Below are experts of layer 5 (counted from 0) of a mixture-of-experts language model. Rows are named router (the router's row for the expert), up (a neuron's input weights, with its number), down (a neuron's output weights, with its number) and show model dimensions 0-191. Each number is 128 + 24 x the weight over its row's rms, rounded and kept within 0 to 255. Numbers have three digits each.
Before each expert's rows: "comes after" lists some tokens at least twice as common just before its tokens as in all text. This comes from a sample of Wikipedia text that the model never trained on. Tokens count by the router's weight.

# expert 7
comes after: " ", "201", "200", "202", "199", "–"
router:141165112090107118136120147098157085146121138136131149149118133131139109129117114081149147137115119140109179127128104142111155130173118169150114166106161168161103132138128169131154146104138098144120092112107116150095112114161124137102141132088097091135115156151134144122089142074088108122173110150131155128129112147140104117149128130171114134087168088135090116105134146122093118138097120151146080153122094083125150134135133127147118140132109149118142173099154130108113153107156182121116137119153154143148166103117130109120121077202172132119119109117093080159102105113102139113
up36:169121185129102135112123143081140128065100120103081134106128152095115129142125148134133138130140135206141136115203137147125136114139192139114124104134115084120119146114127091142151142136131151071155148093128150097119128144157135130111118126128091135119097121145144124130164150149114099152139166130109131107128094128094134119141127082134144121088121113144148118139116088126117156156166105131129153100103121136132182091076141122131120128147120128143143133130126131134110128153132118120108128136147116135197099066098148140124119165118138107088091161099125150136145112147193127122
down36:111122091106145151161153155096149140137127090147145090068163163139115133124152149105163129153124133165124130147108150115162147147110132132120167120091098143097112136092134149135163126133105112118111094120118129128169183138134124135109144098111139187145148104124153125123126089140121111118171126124126129159124138132127105126157098103122176145135104151136136111139110111084128089137140138115143112135128108110081132088153082142132132138115131141159123110060184120130125076178123126150106160202114132114080107116126152102154144120100152119130154182106142125124111172099112139133
up37:106136123145095146159091116124114063171128136147107139101137138119121081134149126121161145117115098135120128103113094106086129133154127140132126130118121132156078146137199134128125123132129119127162144135168112137130145133134138120077131137135119119146176122122123155111124127138120118122151099148080153151100095139100124144118126123129158111120127095100083146097128134185159102152159096133097057128138121183151131134152151152164108134141137138124163178141153131182119158143103129123133183100131139087075125128143128105135061116156145128151109121119137110113074122142125160095
down37:109098118145124154131112131135122138123169112133112038133136127156058123116123122118141116117151132096156142151117132144147143181132123124138129149144104098133128124128153120118151124109099127155102130128128119100130083132130086132152095108139102123098125086108110139184109157107137128103100107118123099132133127147130128153098141165071151128100146120140120170128144172127158113112167152118130093118109208161102115139125137129119153173110117127116165101132141136117131096145136141106118111117087121171157142129132116061122130112123091114150075163160113141113173189135117151144
up38:223140144116121149129160127108126109134118156114135113110142078115128143104121109157142137116128131131128107102124075126144154086103123145118116150115148122078120114152128104146134105127128155152091113127109132127116117080129139145149175136119159153100140182124144136098112087123125144122079127112158131154107079118129115113115138134185186110094142106155123122122137104113091124137139096105150111158118161143113140097128141138148123152112129144130104131107134119186120134112091133132088142131140139123127208071121154128140127128136170124163121127168141167135106142077158082155
down38:138105127117119141101105118141134104164118126105166108128080113101133124164111111126127136164128142118114209137140138131163126156142153088153150095152122132148096091120136117119099136157132164140139177147134133128094129145127069157112172070173119135099114108115118127163151161111122116124135093145112148077151138158140146100135089150124079131092128089172128151122124103141097047152141129127133149117144113131090121137118123124135164099112145108136164132102113154155135149137101091160132150144110119077127081129152142122157165175106129104133139115105114128155119111122132154146
up39:113139063050119095146141083116125096125144155108133133146128136144065117167111118162125124127141142109126125147169133098173134140128131127151149184120154154177095135144139131136109150111088147125142130137093124091119075127137127102121129136127136135099161088173089096171114118135115121125192132152111117134095127132127099119132138142164142129101142144152156144106115141105176110144109098165077150111107126127154113142119120128140127118099133126135123153160189142112112137144150127112124126179128128162160135132142124133112108134105157081089099127147119164120105154112096092108
down39:094124130156171152132145135137122156132129104138171146133173111148137164143107128127147119129152132130125128150151132127181148156105098122145139154126090076113112180125159130146149103133126120129129120102127093187114139087098188086138124142118114129135127119095103148160150081128110134113139134153129150117094122149111155089075127109130109089112136082119148110140117167130126128115113129137122105133095168167164139123145138130150101157118161114131129125141130133085132157130129121171088118110137110140127075181128136120114141068162116140128098159098133190122119082134090126074
up40:115143163129145112125087125084159073145092116125156147138129140094113124153113126118135090124109127131159120135136134157152141145146105130135135100140096099132136175155107096137127121126102125121109119111157158122133183147117128105144140156111114116147147086113135093121083118107129122131195090146111136160133086091162146126157131122127113177135116137109093149128109124112175130099134112089122079175109131062157109127137117180115135132141128172151145146118110118129123170091162134143186118131160122122179165099156100138131170127155100120147100129081136097114138135127122087125
down40:152153122142113141118094107130127126116133175125143119138098127113115115136134113153109129152135147161143084101193139126171142135149121149157116133113153124130121115126137054136124129093116099124166108139148146127138129132169098131147161130186122113163097090093141078123097091126105082130152156154126142094146132118086131113128101165105115167140162132138171157058148116177127152123117151095162130132131120165138147108156101110130095085099089141154113127124130117099089120139100125114145124097146118146123111113144128153121150148114116112148094109182166173092092119135141125144
up41:139143100153126143129139126075138123137163140121104113086126136143141083135091176098169119163146129099093109134144140102096128166147126070145157119108123112136113128107143138102094148135137114147116116131142096134093163076111103076115109113106148079138116123132071104134172135129136143116123127099136156158102122135130126133100107141129153160150159105127132083173128150137157161134148122126125167179118131149143107138103147113178134097148182097109098131163122119132121134124128131150115119150086117106160081119140112132112143173149158138132130071125187143131098147115175138135
down41:126118104115095119152118151142161119161130105129086159125172137074109133167143147145145138141176120134110117117103094089110105121089095139102098187145132116137133127131091128114128126138177081121091117122108096120149128162095131150111135108133130160129170131152135094124109139120134090153104137120129116103121133133145120152147158110120088158048102115115186135144104097132179114091136145121120111179153107124112137104102105128140122162121117147146113139096145143113135134134082150132132135134126138109057097108101172119152105134135144118150107193146136127120173141153111110128
up42:126127143134123130103140122105144119192118136113108151129132106123112127115104122146112121126137187133109136161119085121114119118145142122175128133079158173114149124126130119103105149131096144077126149081118101183091107096125162140123087155113114131156184151137138137129108063160127100112127158135134156114136098129097081129120139143114137140114122129128086133127130123126138114085082125112104137111144126135120126180133096114127103154123091130066135130134095144148124126128140121133148127134189147129123135072127112143187186165184143165135184143107135135135112122142155107138
down42:131146116129184154142117100129180159126129121102122092141133131136137121117145102132130127138111077135155115107154067120173125179119127084138130130140155148126119127133097129154171109107133146131127077172137164068138114142123109148116179121122180111154124114120102123110109112073118157136200125116128131102109111079149147121126129160160104096128139155115134148131107124147091169118118097111142134122124136108154083125164130095102141128147122151163150191126141142095165139127157084122124130141095154091126128121157141120121104121080145093131111100090121149159155125122129125140
up43:141153168155130120095163135139128151144132111113127116134124181117127111171135124119111152138084139124172128132121105125161102098133107093095123106134124118141109160154131161132089125119135149139131133133120126131148124173118163136144125105144111126120171065137118154112125154177106115074138136135109119145142134112118100129124155139165121142122113139091123108165151121117131159152129112113085122102169144113150090140117042118154104140101115167150136151115139118130151108138183124150110189117128124134134139127048138141137103156057128133165112121081123092092087114120146139120
down43:131161150128128088125124140131117136086127150084133144128152129081122130116132148156181144134137183093128127122119152141094106131150072125101143127112057105089100099144125161123160124128123103137189163099143129139121140095112114101129119147137114120120139168140135104121134094171103143136116150137126157142172094149112128152133131141151132097144117134146073143165083131115111152129150131114103163170101126131088054111158113102137108132130133119140111128153109114123126101121128138097143140126145137105121128091102100174127143128169126125069140074113177126124119125177162149135
up44:098123142129139139133130131136126149160127128106139115112108193113096158116123133116123166100135137127077157159153133161131126106110168122156124134153101135114153139143140138126115112128144117125099134144127127143095134154144097092148148144100128166116110111111101109185080132103117115127179130128122181108158130155137140107128105105162159088136121126141112108141092117123160111156116108127132103157095136118136126112100150170130124057143092136137143134091152171128148122085151083099139072113181153134166110127098105117084127133116086133116121069159133180132115120163134179140
down44:153142139115129073092170115170086150101171116114124101130123131146102125179092138147115132164113123132126149099108115120134120110127118152112122074110104126146174127159135098120131138142087121107133116133157108152126086117143135097164142100147141065131126124129147124129133145123137107053128126137144137093101139141108112144137136164108119159144128106149166129127153131046072094133139158132127117112125121089109143132082132146110136153127143071154155162138122173146116062122142083116106147108150162126134145136083146144142131136133127164160156143128155132129147132106148098125
up45:139130064124120118111155132122101127121148077104130152130093111118143137133145134153083114122130112123144124128126143128141144124108127122118151148109127116147127131135161132128141116138132156136104112095091176095130169157127126125151131117180112131145129137187142123135119129150154150134124157101146146059109181131131114174121112132126084075129103105143155107133164101161100153138146083140112139127122169078102140106142127175144125082185122120165146124158104121114102141079076168196110138149097132129106135145093134127117135130161095125091129141123137153082146083127105135137
down45:106115130123150103153125123131137168115139096111108116184142101119117136171118125131131134100131145131138102116126096166146120128117128137135073129089099122112088112161113110069127137134133100128130153110160164148115111129105169127098125099087111114095088126118168140132134161105164161072129165110131149150092123100107141089123126143107092129122170148124143135103128121147128158117132116131114122135126113142110099182116132142131128124160167115097121127097166223143128124134164092103115123161120127128100081104175090110115106134129134152088153120123188097118111168147124128113
up46:104125142139148151118141102169101128129196145134172120159072119166085165130155056161176165147109122135091128145140128119157113129113160112144142133154192168146091154061114157120127129109112084115109089136132155122120135093107132093074156125095134113092126132125072111132166129108147121120117154148106122182134103143110107127128089122143147171133125143129132134115120143118143104092110130118137072115117142106129120087114127133117137129137114146129135144129136116129166158129147136145149130124139146102117104135133089134134154147110155110084129108178146152109142116150117112128
down46:126144111157176168130118164087111137158144161137156106083114126113143172099131134136127116124108127140125150142118119095150095125118128116095202126125134083129145095110142139120143152121141131128144144118131169139128149165128165106173143132141121130117131118161086134125103093121124150132073091107106150123119115115124126144065138113115112111079102116114095131138128131070145117128088099119123108146105144085101107141137179123129142160125152160098095135131112150101175122074088116176107141119159136139128140142117137151100090166107079139128091155147164127160123155103138162134
up47:129162156091128119125120086157129128125121140095130136145124152105131138085158163173118118184122130090126142097132139128152147108102143111119120141121119146129124117141063134131105167134144085127102110138145084119133126136142119096128128122153083098162114092106133101136138147048160106135138090140105121153150119091113143147134166158126147137132100154133134091136109166105120141116105146099119128154146155085145169145150141106121123109116115128142136139159127149109158166097134132136106119129179093117154119149086121101095123126138094166123102126127124070153170202152166168129
down47:136116102091131131135127140131117152068139116103087127134164139113074132082136142076095116138158175134144148122141112128128153124137077123089163130141095142174120174107150129129127129144111119150121139081151174096122146124167129111160123126126121124149112139158154141058126119101159134125180111129084159108104128146102123136113153114109140096145127130142132063095119158115168131110129095144130150119122105081158116130126153107103169113115108104150158149128133127124103127150118129124114094160120119128092135141170130179119113148135119095131178137109202141135133120148112114115
up48:154112112149106168126133134083142142141128099088129143132171100150191105152122139162114095166128129114078153091125143116105129138101024138136117082107142144125130154062137138132164121168154127118136127136164135128113110124101125134113167125114102136083146112118148139120124153147141126104132136133140186186130124153124134190099122147121130107125122139130120121135129144130136135156141134116098078122120131134127162088131164098105132135106144107126114194137142154155115132096165110137125086162135106091127140121127120121168092145125135103145121133147104111108098133108153088121
down48:111106107098134114115135107090132159103069139112137170110132107138084102148127114131140107127131172124110140133114139138172137111133147140115108120159156134122199123144165111140169110116114149122156176165156123170112136183111142103116155123127159110100128135117128137129153172169110151126123142105118127106102150089070103129078099123161114117181141099156119137126124143139101135107084138118129128131104103125186160086103148139110145134085180155174095154132152135125101139132123120122173152124142145122105131135106123169130126121132118173120116135097132100157182135160139119134
up49:129126116126072108160155109088160136169143148156111150141167141159117114121112131113106138144144106116126119149128155126118174101129099157115125058148130167133153116088135120104123106090126130116102113153169133107120102111081123099078120109095102144233131160137135162139125128140132121135128119126161140137162130097132127113120132110150119139166127102145117128134127132122094127183098165127132132102134110140160120144123141118124135147105096126118165159121112167135118145073121134108092180080104131123158094126114127179129138151118105080123100128128097129121159161170136137116
down49:114119134123167094143131166127114101122164115125114097127125122138102128140148166129148130118106129153101105127126132128118125133186154147111081137136172149152127110140153150126126134135109130123142129082064126082122129188100077113151161145148112182127096129080117105121086107137108130114144102123128104099127127129133131163101122126100134127201152184153135091143122100132141125122158117130135147112154126135107130112160189128174128123133128143177091189125109148138133135124119164134167100127112171102132103126145128088155134133120111145172148131152148093158111118109080128159
up50:090110153082142174093135128119123113135159132156156151106143133178138120110115114114099141102134129144116100143134096133133096129152127159114101105132108128108130147147121171116092100107114151132194131113098150072139110077147118127126109135142113122148052108125116173129170129115111125164122135128091126126092124129141150135126122094180139088092141188109167129118100159123151087177091141136150088110144138104139158127075142103131121144145156106154135136102135161099120098117135116125110095131145145141111134137118111115160122158125129158154195103125136133156144138125155168128
down50:149126122170134088138132112119116145125119104111122107120125124127124123152144131134137203116141092170132120083147137122107125104119098133148129104129136142156145082118115116135108146149100142169153128157121088104129135136105107167110124077156141079087183184106130121153124126155151153085145134160085119149131124152130142074171124123085123153141140121139141133194162121116101084109128101123106105114122128134122112133162123154079128156149141154160132146068171096110122128126093156140130128144109181123128159146127149137116112118129121143139099149150133089088136134098125177100
up51:150137097166121118126112130122095110116140121104163117113153138139132156111125142089120131139145131151121164121143134130126117106149165158117149116152091125135123096119136107118110072121105088150171117168114139086128150143139141121128150088120137123110127111162091101126130133115172083104145153173078118117115169184130129086128130076100142108162129133117126138131121174142099131131183148139119085114155165119077123111122091132131105126142144084144131156102178134146106108125103110138190092132139122147148139118152122115148091089140130168099101088168164182132162121125124129131
down51:097080124103088151081098173105095120095131125100142128064149123114105121142132124118115153097159104127155132102129125115135126149085095112110065138092133127115131137132132112125096128110097130110111100168130138109128091168134179161154122148162121114139149105117129131107174101135108175146147108139150119154092096154163152119146163125157152126140115154172165130108152143156096125135183112096092131145090130111132131124137134095195166129129143081142130126157129140136167152129101139171144123102132161115142139108125114146105163129123132162109127164128103084128137104140125144141
up52:181086126099122148104115138128093127151125120151130128128130085084109127135122150091147125134162063127070132156117146135129129148112117086100151165156149123145115095094134092110150145139124158124117123128160120118118155162113131085164118124112130151085147144123076122158120126140110133095105116110157130141081102127151131092124192113125109120128132132099119152160164119190131172129134127130122130100139081131107142136153106164100117128140127074181131188132143159142103130152179088107126171118092132119135116122138150123179112151119129122124120146113151160136155132096115128124
down52:138143131133132154125087137147128179139103129163147179137145094131100132085064166126163093157137101183144168106122136076138072149131135113145198144147113111122140128101146115137122156137143128164126116113140143103125154122129087138162141121149109107133131126137130149115078131123149122127130107162146126045091124122128148122151173134130110149125105136103126125115118135115113094123095108100107131121127100121124175138132146133126140166132103100154133108162117155119111127127149085092133156141148160116137146126160143114124125124130135080104101097096166173177115124105173144157